From a checkpoint of a small mixture-of-experts model trained on Wikipedia.
Size: vocabulary 4096, 57M parameters.
Experts: 128 experts in each of 11 layers, 48 SwiGLU neurons an expert, 8 picks a token, a softmax router.
Below are experts of layer 4 (counted from 0) of a mixture-of-experts language model. Rows are named router (the router's row for the expert), gate (a neuron's input weights, with its number), up (a neuron's input weights, with its number), down (a neuron's output weights, with its number) and show model dimensions 0-223. Each number is 500 + 50 x the weight over its row's rms, rounded and kept within 0 to 999. Numbers have three digits each.
Before each expert's rows: a language model's description of what the expert responds to. This comes from a sample of Wikipedia text that the model never trained on.

# expert 31
It responds to: Table and list separators. Separators inside tables and career lists, such as the slashes in club / apps / (goals), the pipe |, &, dashes and coordinates °N.
router:567421546448449595394476420416516440432488561451465458475539561575513500437492538525530526489574489492467518532504481532613550431423494478530497507531547435484556481517485507506542486475443513438444473473552556549491462476546521535521629570443473650545524550432568513572533444537509461428423478469446527390526461506543538465404458475511550410483445475506531494477442545586537499444465492466575453465571532446550520485531487434457490581529551542467472468553490482565573558542435449527525440476566586527423528521483466513588543495472545509402473542412469564448542491543551533402503505523470417454489475517539508559545490534498431383569494470486561398566534471482405574564488
gate0:485505465518523490497536486472554583479562494428530579413492541564535464459572520569571460570491548543491461555527539503464534454465538416493469525490519446524505478540493487490455427504468481575532495498549493503418454437489461515497397476415477512531437429554468567449573500462419605535378467520436495519591470516532448511488507521381462580515515592380520479507505478467445471451476493466583415549537528479536544450491454453474428610443513422426567491540481501543448578580580487405543570621484473568521446468538496492554520552461487443466512591499501483506469455541546473468486416514504471573490417535413467526564422646490506525571452458597581496431451498493540482452555
up0:544432458505480525542394521542498492507497583618508516545452478423431518583457548409487507550507479462545505569430446578538502415523472541515551409491490471495404475438517521553553592443428505450537497603504491472504507515566497514559582499506537508447422523526477468486557543571498402478504490474594460503353503561526570561519471516446511506596526463449433505533517603454569524503540562494521498478571438461481436527460489582495433427544399538459446445525492573525579500520562609566451420536507551469503513513482443503475474442389504421424438404525464492567526483553512426489494486608446523455457554421498520529493453518506414544497566524399501517506482500563481498572561
down0:538554479561415487558560503535480531505454487443546615514543521516470508524403567469542488437485496555493471482581525487534469487602400533447487524406503592474493543456485510580488501410549637488477432545581503485561481456424549423393481505528446464502498490524474474517530535528453438434499594469452496548559397528561603439534517522475468461394574523502570471424423466506527504443511592530482502396536508545508600502543568499493464504524424482563555522458442412506455636536424536522475444493470553546510549528525559499457461469507478460558594467492500497423533500486463434514539501578430494484463528419613518470501545501507533555531558538553386497474518547553606548485475
gate1:591464495563520454468443559489504437508552498531522462514514527565469452407506558493522418525571428479514498527512528501561522453443575543372583461510501533486544535530456487489511487416564525504518448491433535554452426416491517475592560452566474531596530526434557553566452526475485518465513459492483474616536497475532521459421473616462478414526568428522557557462487459460500460512463520340505527456590508562491508462599451442520430492386542436515589473458519456613574489488510521479575465555463459488555436453448495374462540559477466464477504450450530408455471450532510532511458444584443451485545499511502589477414601578509398476492507477506521539474497522425571524548489
up1:608561446445575523579491488434464519495427469528537500516479609505463502528460501501503547523524570486553421456492410502506442521581449500563564511505442470533486512547457548515524488482564530526500569458512522472500487454538527601460408528523551456449522414516462459479475469467532427445396432507505509512564475469496474534546535468433509478495398553579564500580500523506540555549607471671486449500504474458416463467420483485544522405502536436519559571495529503422467524569512508524545495525488488529540554414479625509503519368441525586567569532474419409407595499485525563521491525401543452474553432484446510477502512441477488457520487614534472535438573518556480439427589
down1:522498501580457481474515429483443575456485519500443453557521449520449473595621507494583483550512515483446414481556394483603452584514440547494527466464503475471603514477540503496545491448577546555408502466533546599565494581537516521491432517505469495495514453540564486573465453549512459420496543561486482570549477499435461473498438523491563590480489453469525544493529473474480487435450578543441436431418497491549443543509431549521518508561568451511600539526417479575505504529469440424460584429457519438545507511543571467448464540526582583517503446560487462484453558460494436493616485552476437619456527640492441600375434455411511529562504531511471550498515488517487445560480
gate2:461396516537561480446477481494447514516534513429530496608456498508513481538680572473470474453515457447489518469558472573523494442551516449593470530505479412528559522440529447579544513491478481472474527499475536457496445523475492445526466499483459527560460490549532419574480521471499490461398444455545422577495449614458510561537522486488471539488479672481495605521512506501502341502536608407439523510417428499490496577507455534478469562460594446476501537557516518530617622430503435488457409556486483502484562427474516546531462482508487616489482438426488436488393540552530446503537524444513473424554517443511478500572481449475447490515471498530486536524613491454473489449510
up2:484495542578544527467625494556569428450490488454450475438513583463488500578455579511478474488584462536541570650507417488526466491477495433476510490455545532469515561442472512542428492502547516436452473550473453537553681528525473478506484476457533455562467529529490534507531576555424551562415520391463377462467420555406475503518492513494490481365482510483453508498520431540490483519511540512418440517545591480527560594489533550560509604494563515440423464502477489578473548579496413446440537527430428462563417464496533524552458442475454455528540450487531462460501528498545516462458538555578527496472477521500531492426458511482448497461507574493575452550511535511347442504426
down2:507548436580531507540557432507614470501472484478513605428524445479516529422560457479557558495571588482501536565460500549370476446476480401478521565484433515499480545499599448513552429420411545536494572474554563500516476415507406505544506446362564516441555563442493394503516528562531625485474519507526465528519517513458499517528582502506459499615456443542478544508496414478478571488479553506455453534440435499519431498504500571505486547541490497479539431498441518510450515481482433490473512486529419477534451471504516522398522520520507520393475445485530450486509507625485413539591450424494445481449535489482553425459454546533629574531538459491539467577623557539520449550502
gate3:598510455494506455490505537499503404582462469446426579473551526536485422396495429469501484469478589538484493496561497657467509563465503419474427483495442533507385520446581560510499484536481485536507521591474561481466515492458517586545527487557526528521460507529555355391543545508420440465517468562560482532499519423401540457421471568520471480558408475439533507456432599506527469470487539405531463521461540494552517447513387528475507497525568497506490541546502526545562507463477658448562545514455491529548476477513548491510614479505488514436489480542522383462516492468433530580513504559509507592360506566438372568542499499493433492457455528521509489509553494511486472518496
up3:564488520454530467535487500525531495529433498441395530460477495495474509552542552495437398369487540568440421462586523538535513571503425416479459463515454502512431512578557565500461511556494510461381532579446555537477487536569561504514539492537545567486412503503543355486601574515427503483566481547473524548553504497480527489497427558530511458553600521519493408595347597521514435467503540462511461588555500534577485467434452522458546540477570480427592511465557577473512510508494482468484573564415530496491493487526484509520558532508466461561599500507523476518453526533518480539598510536565455485490447461574495579532486387451499475422524468365452546523472418470519547456503
down3:589466499442497488394476390429427434457517455502459446514513529414470406661561514527463476536426473497511459517576527512472574521464453475551411465473527501424417392507522523439536538479509508494550540517601530555454572444521564488486564571453505524534462414549566523474479519536495506541480429619507510557560554501431512573424465501559450404506428515566469456546496531435488483550451601474518491539429517554513456395487487457560429580481513518584457516549635555581571487423494537509547509462486499601537532476517503488470537499611536510478475511547538457465473471426458501471468583488508480538461507518411431487487469519555529498567457550367451462492515544504507482527464
gate4:502536547572516491555433432489464449560508483416508512420458502547464621502564539566454421493550574416444565530501534539575621596495469460475560458573593491453489494616464528500455501467486482440516550539460529464551534506397554409497403517535559567525420491424550501489420552543462467395526556479511421465512471414446571465521495495502436446534504493561500520473431539478565466511502544511499496477435434553636464536550425413442591501523534401461530563468490533462531487513524548514556432493449540444491518495534433507500477553529429514499528561467477496473513508539422415527629523570507550473438512551427452507503509537488530476549495596506402533479458542415530543582475
up4:396540534435404526505522485536574499517543581519495391446529469487504503489528485518488515506460447421501437535433562409569494508618453432565486522404541466466534432576521462461483434518489537495459498458485475534520501572458498457543486582525423519514548555403558472475542424471458460474600470521435477486441492549592516508496546495506507619455543545452559512546525431464522473472515512481445434445507458546562491543515453512441547618483421466514484416473559442513477586525668473549433427412518488413481502451582538541491527543394479467502491417482512504456530471437482511371455513517466543506521479351513497588504494478535535475484507421456519480484498388470506537431426
down4:446492517513480544559538476561409519528525549456571488424475547601482545529557427493472526604506528490507454478462521519546530570509552597495466494460429525501540397421526519498554502510582526513507501446455605495480457458481450530505508498387574472597450599511499474457512511476494554446563412545403477443503543498518449430509571634447553583429522495522512541501436542533535456469474474539432516549500404569468473513511533530513451453502513412541523532591521540499490512493509464555553521507506422464497477450601475495460454459456486467496426506418402356590546543511405529567493542588483427352492423501542554475481437540476509481492471447593431575526415441507494535492513
gate5:376527495513455539540557553479456432528543522435520583497512484485507464403536497602627569522421434589574440543459430576464501618435525468433422400519466485562489435442474470377430470461446510506497530523483536517493547449485506552514498441427554516525439523535528444502511447504576590503481464500444503463594483490565572478508603449506525575431564525482596504467470578484463502494567513509531556536452566435514555474495557522434492469511509502516529484563475552515611475459533594417584528475464429625535530456496532408485549420545493463480425595507540491590530403442451484448445515511570487558509482536525551470476506548528521507573512478449516470530433534483490566526501
up5:616476514542529405549503434507520542525520552475547437465468486524485503586509504382386458460641476387439567525579557525526469523517533552551539579524521462463531555543547608542581522503584456517483435468478450492551413589491501440506517626591505449457482490485493597451500484457487411562504571521493593523453521520467485508541450535541493436509456532568506560593549452506475476466460451528422560429510504509466439548520484520621531492410532437467479546424464509590462538497425396560473498470497575395446447497510540552494442544457522532534502437473480445503488554555486582537630490474394519501487540477464418534531509477519401510503518455518504485466506499479535525516537
down5:438431479549476542510445482577516536460533418504536572521539452502509485547457510558560409521527531486501566527486443399410589464537388471501452549547516480467425581468471478527546545527509497507524394480468476461563459535515578422496568536476506566567550560484527464425529487544577466444509546560513468504528491413557547488492475476491600523472489427505469532493433515578492550473486484551463505429472413455432620451521446540449562572410472414451500509554579483509544453461452553462493538500485508510394493528497489531488444529536423499491457526559564522467520585570433609597492551481349563538438524406535432567532486433542465534479503548516485423465545490593530621464553
gate6:561588519540497574501407533448472461543419592510521579430570456460471511558469525503482539515487502443485563508510396430517477566538477493466494434547524455522493486466536503517418476407480438484500464355514495458522538431521539444522523422472466599549448399540624504555566497511491505501506535517560519479459531429505372469450534389519478489449505430554480522517538496570529489489388525586537382442492497505473486463493535461533446552573575455454516530491513468436534455516499473491560436496455421577496534570534486447458509597488556495496481461510508480381512594582506481469483532456463485547573503524450478551516508509532578450538430586610602506449443554565452546463616
up6:388417442485497477436557437559485554377619412478564414488447563517528529487569463489560458489548502484573466552516516555536483425452509497543454517434455561454475480512564482526579484558527522532510557635501599491488448465488485570460460558474497404497586534494411552491439471509516499495448457506484496582441398554505523510543608596518474522525459520459571490518569440434479542596498541423487573503564559488437469519486541543472508525492435435536478539534582525634459551514513558489456555503618538467453466492484432521577493433475487466473498568457479520552590438450553562461488472510491536509413487515530598536453479499456386547503498482510440421525573528514569475463485
down6:355478483455587487459465498496517452506516479534549520510498475390545490514513534452568470482533486553473430564546498538577516540567545379539492481519494478408469442522516584511537496433503469526561547490443443491488485396500463470555439481469533443463520503501456621496475456519525414505436461503523556489534495566461546522484461538573408504528520575574575437458522490400394480451531435417481401479493410503543400586537468553439421385530468444631510514577540587486518502434557565484497465463560501475499529489491527429595507474484542485450455515515437444510403504525456482476548419497456521457575550522587538475518613560454494478522437422548535487539499498545614532455494
gate7:465558552534512388473503391545536506468464592505514539482452483516421458482554503527526550503515543475557563537571486484510516536572462485524502627488510508530601559584412505498485521437446458596489528479511484452522480451434591437574485508470488528450487449480527480531392518412646508497487443528486532472473458581553487465517442467494476505544453463476453504517513473460424505555533393575506551595472520495524453399467459457504544492417438470419557464532567462542504457560513510587523485549377516568449508524581460441468440542567527502466523562559548574514527546512530545534571516446434531451438541520480550584607510595545456432541529514440483523435508350464548583507540
up7:507506426435459533519443507465456540480551448458556498450540460490531554476487526524463545549420527571528466460480531495485442493419480528440452428602478487535392432500550539491461464418508494446527424539401495468485540561510485532504504506481491481578483554486412478462573552533492553433508583528452535538531486420470558603458545536491572571477472539547526488458504410513452587432537569482575544477464496549545478623469504531553408462544594480600526597479546482427473527471481487484504525545536407427522481391451449556510508468512521477527422518508426385518469389562436425509454449486509601516543509494581576475495551455494508545517564485522480567538593635470478458438386
down7:459617490524547488479468587510546640511475476544489465450502440542473442551498467475518506542541455413504555505443529493548475453605519539521492540462537536588534509504468494447480536463535620462415562475547416631486547472455481519481551455556483481510484445608467551462544520529569517503475498584530602411491534492432536474551460491470575566460421573417518455463443516592490617571560484513469471541550593531517436433470469475462496622529569565580603537527556541451537564507529515455495532408525514555398492541580466468486555508550425532509595465508558504478518517405528487469517561445518570493429507488421503497527455436414529494538552531493591479527527485540570529526493
gate8:503597573491523492432373440557467398506469440560494612452503471561421382488590541593590580465593489496538479503538506505542546506454563496516495534427513442471466519455460403496511446603458554445533508584483528509458484402513507605475476549466562596554466507445488541487510492520487493458500551491463529517421444495497487445532490460572514510446490480493528506503507545499501559510508521535573514405484416573496492340569459517517483459551522574505547532516466463512503495474510450541569462503493567643527522443418536542554567513488600493491452527522595493467468559537525556444460516525460415525536471484491559513571486459483533462591467652501516513538564581528504441563449
up8:430548452460406552546507551529509538512494497528498487519509530424527601536526541402468454529524582431530417476477410553420543521541500508532521584458479507518508433490488531568579541468491503580535574434517482484562536486448464410460460471522494474420527502479559514457492535546522441531487469459516511452429531456482546593455568499431543480528464531505441487431577458477501502518506469387476420444442469536454395567494493487473551591431498453587516374451562432485507501493573498514478513554462448367555389482554542541537500474532405518486479396423523490574479479418502505513480404520580554433452442476564459454468445581407450482462471437528412506490528370576522537474539
down8:572581454511411449471551578521445498490529509521575602494547452503615510530490458515415464500446460518441506502533413522450523453490474474418526529519544444485526499465513393444452467495494561468487482324438544414479530436509480459474504522450511584482562485482507484523483480495562501570466444544479495525477446493474432503350538392474544525449534442546523549478579507554481485365440492460466435487424575470484486491540502534514445491387533477474428519461510451496460484439474553405500561609595461477523504467526493489571510403546537469425462515517503496456498477450490529519520429476450460489618552476432454450565562545574566466526413486451564483476508585490611537568424
gate9:417470447575365490520515501530636457468487545488483476441528527518506471477452500516387467445400532459577555589493537470519557579590491448386503490483402517403511489482456494539488472474493517437442557403641543505442501519419508462537438501486558389472492538451559476499556537507509460504496554536452583506558550565613450400505559592459387531464442458502377512416525521510438456451536491464471508518556537533547469544536543483488526471433487473468568505485505500438591521475502577451471496502519600439512473564508523467517531476507497460563594583560549527496464454410524532543509451547523469498486489524487576551494571553448451462450504429481395522560519462546501493479532
up9:473413461546401501481479469519517468463488573442528477524547475584476463363457441597410543441507503518535602496543544533517501523538500496489421515548560530577549469566475456523509397461463402481542543461577553499444463538488400509569510548535425435523431546469517499483570506444602588546495481510435424437534532529513501594573506526509402486479488461429514552463515464450481422530544546496525512518493590483524552511522499473496470543408491484414569469516442489527560512583520500521451490428543491440372465530577420515574542496527463539569577561599459496486499345530507508532574498479513397504512583530503532514561535583472532463499426424529468502590480498426452519523451
down9:520426498530490568380549470480579493529552408517515479549564444459400435563459502573424563480494598564443521396435439561537452512471507479482499576550498479549555470470566501539434516475496592573419548491528541509457593592519504522519381480465575452463441450523423505516430499456505514450531488505467529552558553456497575502475573609427548485455583439551492526554471521526359512568476553504533463421548492571536473477527568532461522495504490498577514581505413520504570478576460535513485464480489515533488460484598555571495529632502530516465513539483441514515547413582489450523549512498440568590491445424510475586493508526524542565447484461517417591539508436554476478499506
gate10:583490512535542520418534392492441454509477452443533580486464468555460512390469572485489503469541461350547498509461469471597432477491524498530487493591525438397518573552538502529540490527532539578420511532525487436460433541635483407521495441482488510504426569472548440495455500508454516532461557465408439448548456423526547562496514513601508480558476563462508556505445418572482573442364557429539489509504526543456482418497423504488403613469517561525484579558531496549549575553424520463585521570511510549523524536546515452472581470463441421437497568492518455538543535503442500466466462498525451534597577573478518478553452506549408578534486431523514469479541489452482502481512
up10:521497499538581454476472500533497481488502504402519498420444521431550469489460492496516545555469487609549541457535457532376473522470474618518543385456441563464487564452473467568515590430487469469489512499448493483453458541470572506534514481508517429528518429423488475488498552584528569519545501500489552549527464559490448522538456530426430662442555530581491469449505526396504454522539540524453565493489585473496452532539458465452447445567439453543473495610345483442618553534448492495547536518553491514500506597503508540398520359439474436519471484510535467605528433446606575494513482520483492515463437413542468487462509516510519503424571430459495617502452538506527477492463
down10:523524588448482511490411514500449454461436493471525450448502411472504553467541550525479517537547415494516553534506511536537481508530549458461501446495513442505479590531575587454487490635465484542530545549521441407484446530543480476486570534495565481589547430464540575479441524437388400435480548526540453598485471446463499355481474502536487559530472491454474465439479492404434427486484486416382540481486393580555507541506521494508484551493528552502544394461498542482617433528479581396450512483510437516519426475492468560540522488578576454548456553507549417489486570474460564495525452562521504583590522478503496484433488500550589455473539452505440405504509456437608593533492
gate11:483505445610459521465474574462540358480506550471569546517539529524508584563604502497499468494496418462479444495558488459558558545483482528435531586532435403498518575509564548469500419573477451444492459395511467461523483428497549449488370509463536477468383582404528540459575523459458619607435446518551499393532482478429484443458496493400639452581521415456545502478405535474494510516447489526508517546522518503605470511491471544488448488430560467562487415471459577546401571544464517487546513527444518445545463593491453467502489462483521526540426492509482527471548562474527543509503443546524495450495506465524467481512495553536474495557514575591524491447456550498571432552544
up11:573468442527553495575562504516545458610534634511553543454447441457593490538549544467588555465503529459481466509559498502410599467444542633469578570472462498541465440517559529541452370459503508543493473415529439409443505533507500443512554446560501508438498597556490614559546481417492468532507577464526478419489551441507453528454444469434470500493503430520446549450504516553500524538494513480471511486431473508475583503538499496547541542520517521466530393507501438596493528603513500486463482505308460513416474520583456470523530555481471468387502477535481496546511546431465495558532416599408509471494468549502490528515491494506514463550516524515617446538506553498457459550430
down11:532459517396542526516528466480505485554471508410483482481427505422503489469480478559530487456452507400480563527490521493379483385459457354483494508487571521495524544485559534518523442461618403396463528494428499472522546494505509469517438412425441485529487356513486580527529570519562435589432530423616492489538490466559523613543545518459496519467531597499370485533521557562433479569536532467510540503490492572467524545510520483527423523550549444435440452493453458552549445537490445468467489392428517580459477573489578473541500533426449500533403524470523482461447490457494530382464450471520414475522519502523426477449517417570475569512514535481559463468561469479454560472512
gate12:491425423474450501526478490526572395521516460579460588478555503563620531456536463528476535460527458580514471471521497566468497498483538520584479509531457492599489468542420441483523523540458467485523478539511433404423502533455463530495446551509492532519589458488499508471519541459475554554554472489502527505455411453527532529503493512576454520496535577453613461542440436602455541486424350500399480452469454558473522521482536463461553496509475498417464532455471644566513493520523478644499487590584471497551415529445576549543459520555471493423403583445542505476538460480486508438494364519461503515519555457540457541501480543473397554574509490436499464574560522568617528474443
up12:406433494427508587462444484537538478627520437549429419511514518510523510508566463491418527491472584579567438470496488527442480501516492569493438588487539368444494474514478558599466499537434418543481560491441514543449491521523455486519499491558509475549546450518438494527480466423480480418512586469502518522432466549596510504453481474513567504481498648555460491514436512556413474469465453362479438503504472454499433566549563509526512477470435461439531528444508384500524530489502500539550510397574489471456474468444478549630460485429470469457504475382507441453468531487473506527490457493570519480555513497541477469493516419377613569549461419540578551522574491521603499454534
down12:498503501490452450541487556546516494500510474597435495560485554517392497450426443453510434492529519491508494493502467538545512580522508523481583511513445482452453479550542574390472484462500512493464565531475477450438537457492521546520574551535560501521499469448484416469526476579506465507511466480439420446497554544524489454589562497493526499472531544447459516554467531487508507447514575481427528489497514571534506479445353568443513503552642573617480560424529569510633502618453538528532442542581528559523458525503420382526554606518603508519468496453420473601458532436587564460524460499469518501455477501471402465589464541536485502424554577441557512555501410485421492451612
gate13:464556494460536474465372481499483455493453610503586485427471483558588491514520520488437420532568492519498482488534492510586497567511443524491462477515523428408487445607504525501501565440489523422511507481460531491523442539375424379539549636519603528533495550498515463445488518495536520450467542474413453391498604476483463458531537424467515457508410507590563455463478536527492488461520495469417403538459446443583482449476485473456480405523463578428531518560496435539518509481457391402501471514400503491425526504567552469494423536497564442483515526468521450468530575477438454527488493521435411521492480525502512475505492535582493419623456498496590459585515585512515477596518
up13:507567450465556471429415455503440444411559575509569552472491544402497538430471573516528533481579469538458574457487516466534462492492488572499491514484464406498536465572530462489508498453420558425553503469516471502408453449486457390482642591563531479616460481522498479494481497555522478398428518536430512453508493499499509424573452513468504489535386520541504447555553624527450478416569468446519498589535471482551577458439500570470488437515560511459588512558483504578539548485482379449508525491475530633457492494574476395517477474472551410543606480508543433521543433458567505545495459509558446475505484414543406527504452528579488451489510506507481462575523547496504476554556
down13:543526540504463535416426496464556432488509496508573608434490576447539447488535547435559409529486503423431506514460518404538467477509403465518467550525509443518522587637573475604478603548487424477492501460485440470573532457507550476550441503543526478581492502546439499490510484562520478546478510419450434481528492586564500522474461483555472470559561518551586463538566468472546534563499404572508513456511571523503421593475529408517498564530408527479546433521425555496537429538529464463429538509525546627486614536479531558475500495371539453405517569493605503459546516585548482470409520483491575502533549517491565477566501509437554475511520456462518552471430498556456556504561
gate14:441516443533503478422417528516522491548538582531494489526642521522535483427469449476569417521568520499503477564554486489521528506515430481465525555521426350490542449496535520495557515536482483490575474444589433529502506480548442510484507457510475597493391434559524492558500442397413502433467483541523439561464553495481494408536460435549446580525456412573542606475423590499455408475528428516478520455556522557457476500518435502522530509544459528420470608471505450611391518501516504437579478465500525532495555469626521405508433464547526393493512469464491507439608554461519482520475458581472548466516460477592449507512590448498448532422508515551553564535459472485461516474539
up14:537500470399592546487490454496462549413507571474416479430629445564574535479515476482582500476507480482508534545579411502528472557609480503468418537536524443463432494467491372529520529491575428463489475492481593540375473550523509526502524428438445502529367452488594506479532518494578453530480482468523575468483530412511492557521494507531509521460520458398479488495390550584462469511494519489552492503495437502507392439545455438551485571459503551521521562568469460457442523524514445391484487540483456481439596548561522512598461457513537503396518434451529527433449509459494482592482499541433439454508488505510515464470500410589589484459461464461594548491505603498449592516483
down14:518523490451450505466507389520490553501466457479526429522495486465457419544485589533450520574565508452434462522482464522505533594471479515406493455453517502550450541492529503515499594553513484475516451482587488525395493456534586506535524548515509467527466457480480422479423387480477526520428595545492559519413465463413517377473490525510472554505539416483452495564547493493414494523604406444544435540533471589529597498451530467496531548537503433473476472472560562540503501470464457552556546497526468524565460589699466479471509602585418510501524557452582415563522517480457529463522457526505522476519571502442574525437447477546634523429446566425517540573472497596515493516532
gate15:392434434542465510485614563470569538440528454522409556496515450580514492411506473621498468463515514517526427591446490514573463512566405483489517492514562484461450531558478442503454508494490493530458460479542610475504467459590477486574562509437564597498547488487580479480489447490540510484536529539532564459481505487465497494406558432503448450520662468547617473516413441575439477569505487524505506458561529596504491411480556494556457376467581590541526556520488549584445470533481562511422475521537548525504550519484433399544487449522563529491472528462558553432476522541490475502454481543539474521476533504514505502566541508461518529577401465478596435527561573621467537471533
up15:478477554468455451450506462500569571431447384559446544459540476508573523463457488481436481395578425450504512552465491570559449441504406520499516509590603542576473492444616486493597546479480484536485449464497578472469458552531511574520521506454520574587580479472571573538511490460417471591578530461522512472531525527373579545548537526547560502445518438453533549491405419568535518569528441529475579513492553499563446471499542531503419460515561531517504504533519578548483543463449511484456458542557573491481450492460446515585442488488620614534455525552623479494494460498583512533479540522487443579522544516579465495420538500433485528475516468485539459600483570596508534495458
down15:513474565511536485521392460477465552505358508472469561505501472525556478551478444476381491412488505537509533567463511528610413494507463484548538465499489532525493507464478496479559526517503454480524408543369473465478518509570455423571507547503518432431457461482645418474546491529438434466588587493522489510510448593582448419494454510496519453560378480514431458569533557508429462527417647460480398476504452408493506530453523470532452529435538481508487421568462559474574504505483569451535483526514587555493458477450540559489554519493559473500457540431504561458523497514498579438547455537442471582444524559497479540503421500487456601519484543558490406545528487396440430521508
gate16:555545488502536470410489384473430401585530520546466592453437564573488477501436503524481490527576654501505530503523525531502520514462521475538458489519464405483482500527485521471453385480442524551459558544451558550517466449553513489551433540469501538456594503439543464553549487466490542479511575516544475480601390453496503465425575473488517398476502518476467526445520549522504470585492593432487452449512498519505503484487527506626453415510502533423505509543481542542500564484544446514498518522514521421621606548593532475585442521424594509488459540434574479456436498502418508482402537580494549594526530497523479487506518534431573550442492407494491550439504606608480456473420
up16:516538544505406543481482549455480529489563424442544482586485508499503450502451496546578401453487548401506518531463463432549583448483527493451542514484503460457538441555484543433534497497510506556443526605451451493425575447563524438401506526493535461495518456465510514607580504473537505435489566470483481551506546494492432584541462473520483581545567469520410413439578559509532489526495525409551503465391537600497517471490523403565576600515475577573520548553582540418557411444486504454523507581534443540515484470480477511573559525509578510551483602482540483564475553486496448528437494608397503585526440501425531511496584496529550446580444548413445504501457560420476457553550
down16:470523534459539443529475499498512583431572472452479547485528558466521446449498575506591569506441477562551623521505585427494485426467557466604479522462445486422521462580413380443444557512429513479548538578504468535548394453465499505511427563486430540427449445486433450571448466549423481535505534468453542508506472474582557556516504473534473468506458568429509442516478543503446413448621482478494611449600559470425434561485557535482499468534478434496441520512544469484428560442475464441532520542439497519527535466475505455461455501528567473503562470522570537511418530505498428581469571554492409529464621508520521507505505583523477550506471570455485526424493412469554598516602
gate17:516483533467434498521534564474544535580569436453473470464555480516520513471548550527530490487597571483427475547533405529524489520418521441586481452519544510466392509474392469583471516573498399407453474525524511590490480520485514479449632483448549597466451476511586502445526497462581475519506516506580554524584502496452543564611527578532394401504566459489390487575474552529419455436452512479481461453569484453526513440466508482535459559621537449520469520551513511531512481478539506537456406494483566585529524427542497450498443460468496468449512492439621477591453497442454574534431527473528470558490526612383531553485508521499459535487588521486541455461542506544431580506493
up17:486469471498466480565406472616509546450459527500604510512509495520518538492427447391561517490490420425565578459541564467459509537358489477443443553489521509538519450562607452494473414498549576514535482434480549604492445447487475525503451541425476485528561489470493512484577506477421554550515587539491484468385525523494416548542499482577496587505422491450522503478454551446432574446476474468543503491470531527520482533543527581541557469458291552514442481502504474377492475495435520466484573468578498553460448498475518517571587482548520533457504535617459566450521541392494467516539467537406486460548463564509496525502515554507468432584417488518436548498525514478493422455480
down17:484582512493512471438490513588435524536411461464503543458480530451436453592489447607564518469525549434474563437490569521474507574443473562550552523566500539496533582507417456542534532521464560489520417524481518457556525520469463510578438652487601407521508510530452499465508355453535557500546468466520533444523384411454408533513411511464467489574506479553601442492530526466489505570465400551474534483502536483443489494606562519531531510548476456609574498487611505488518474468473491462563463474543465466524471448432614526481458413468467508559408509504522526524426538507521556535585411558495543445482452534534545466559493420505475459487592521543496479453521471557594506467565
gate18:554472596553492543469494472491497472601501474527607446497502490454470419446562439511442546550466446485494461596498499438396475486565535500468519541541533371403530514443409566482512516519501463553479542497530588490402437466588503488553498517517498500528528492501503528391534491405500588483493456584514516393446534468506436484471442507568455468487404415441484581414423583512477519473572534504436519518380504525441569514428570492469561479446463450493447446566510514579450514499551523448573484553514498541499470480536441613501510515531522544478526568429499607449553464473441532576556414595485486474529483520508503467449551545562429524523516495573589509448449492571601563519479
up18:546423507510515557409474407388479468486481450503488502589548481493484430487549499546476532568537458484439531546510486496458524531553530551495610598498557428459528541486443577528508437446549523567493489539420584552482529419569439465510504479447486548529549487509531491530504515444541483468538410589518507473545469507527536483511377500594474413535401402512487517479479583532485558492636618480544473539374568512490551480464519531517480543553456475416386430486567488501517453474505459457494532513558536602557492511497442475495493572424496558440573580423481485408523497474468552496541494538501563468534455508479423398571557440550493586448497414577588477562499475466502507445477
down18:498464556458478612534519511514509533535549533495499440539472474593569485463397509554498458520480564498377647468454508543425471529392502477451470491595491515506559510547459501485487548554535550537573472493502460475433532430592571534516312575518433529480555504470498555504443533551439575515463465405533446529433499461609561451562514520443549453539469553480519481396501416448524526581537485538518465485567560524356520513538509447530494448468543452407515489478539507529499486556553468521507531471494521487473473564557495490511452461460445560549552540434572586496469455635568446460485532543458472541508506534462472479522511490537493483487427423468530584463364536462471527453534
gate19:490464481409505528465560555515509449563458476580455521477448494487536457480414540511513459564547598498479434536493554564441527432492480440432507562457578484583505554522510510551519599473522534413575545513528516434494427578458538410573542551546500476457565469460576472580433475483482500490448443422454513493446551501543499440408579460499531513413427504483415477494504436475512526584513501466464484501544498507550492615506553401497431533479557636527575462514502508537447621477426537506465500596482486489494492492531500474620475387496504423513627434432528503462437515428504506536447529395481507466533562592632457511498516477474506474474444493486535550426542596558488542502499
up19:536484530484528457484458484548506446515589480514568491381532478429530553503453520542561431497518583557463421420541444418502500506477411501447501579420526462580566561505573453495545530512488597446503417496561499478413496533510455495518537391615486488410444481543450557397477423589560527468486506399419516461456493516413597499399557514464550578432494483479488467433445485453414432480532555518481567460540507519475573529472515419433443465459456485525482449564525489519524495474518489413519511476512514490477607564536466467446544554603532543461525453458488465440446551566460508417488417472446571478558489551596596534480483537455488477562594517480471514507555515480579432490454
down19:521496466480519520420497455422534607438610524525505408541536471563450526433454407511429420470512460449497478434636459467457490506508543477650575426517545532468477487479489564436441493566456516471543465434423526507485414571497467500500533547542481513532504490574540507541440470522479516475565516560421515527542488486560493580425546482516472503426497478533543473477434489382563519460539515560526537469484526583454479546503519500493605499506587548463435447418444469519467436562467509509526455493482589488591538488593552500573520424454466547536429483533584521551513533624551487469491432544593562488523500394486492507491415467473497555453530406558631494486547399462505532528486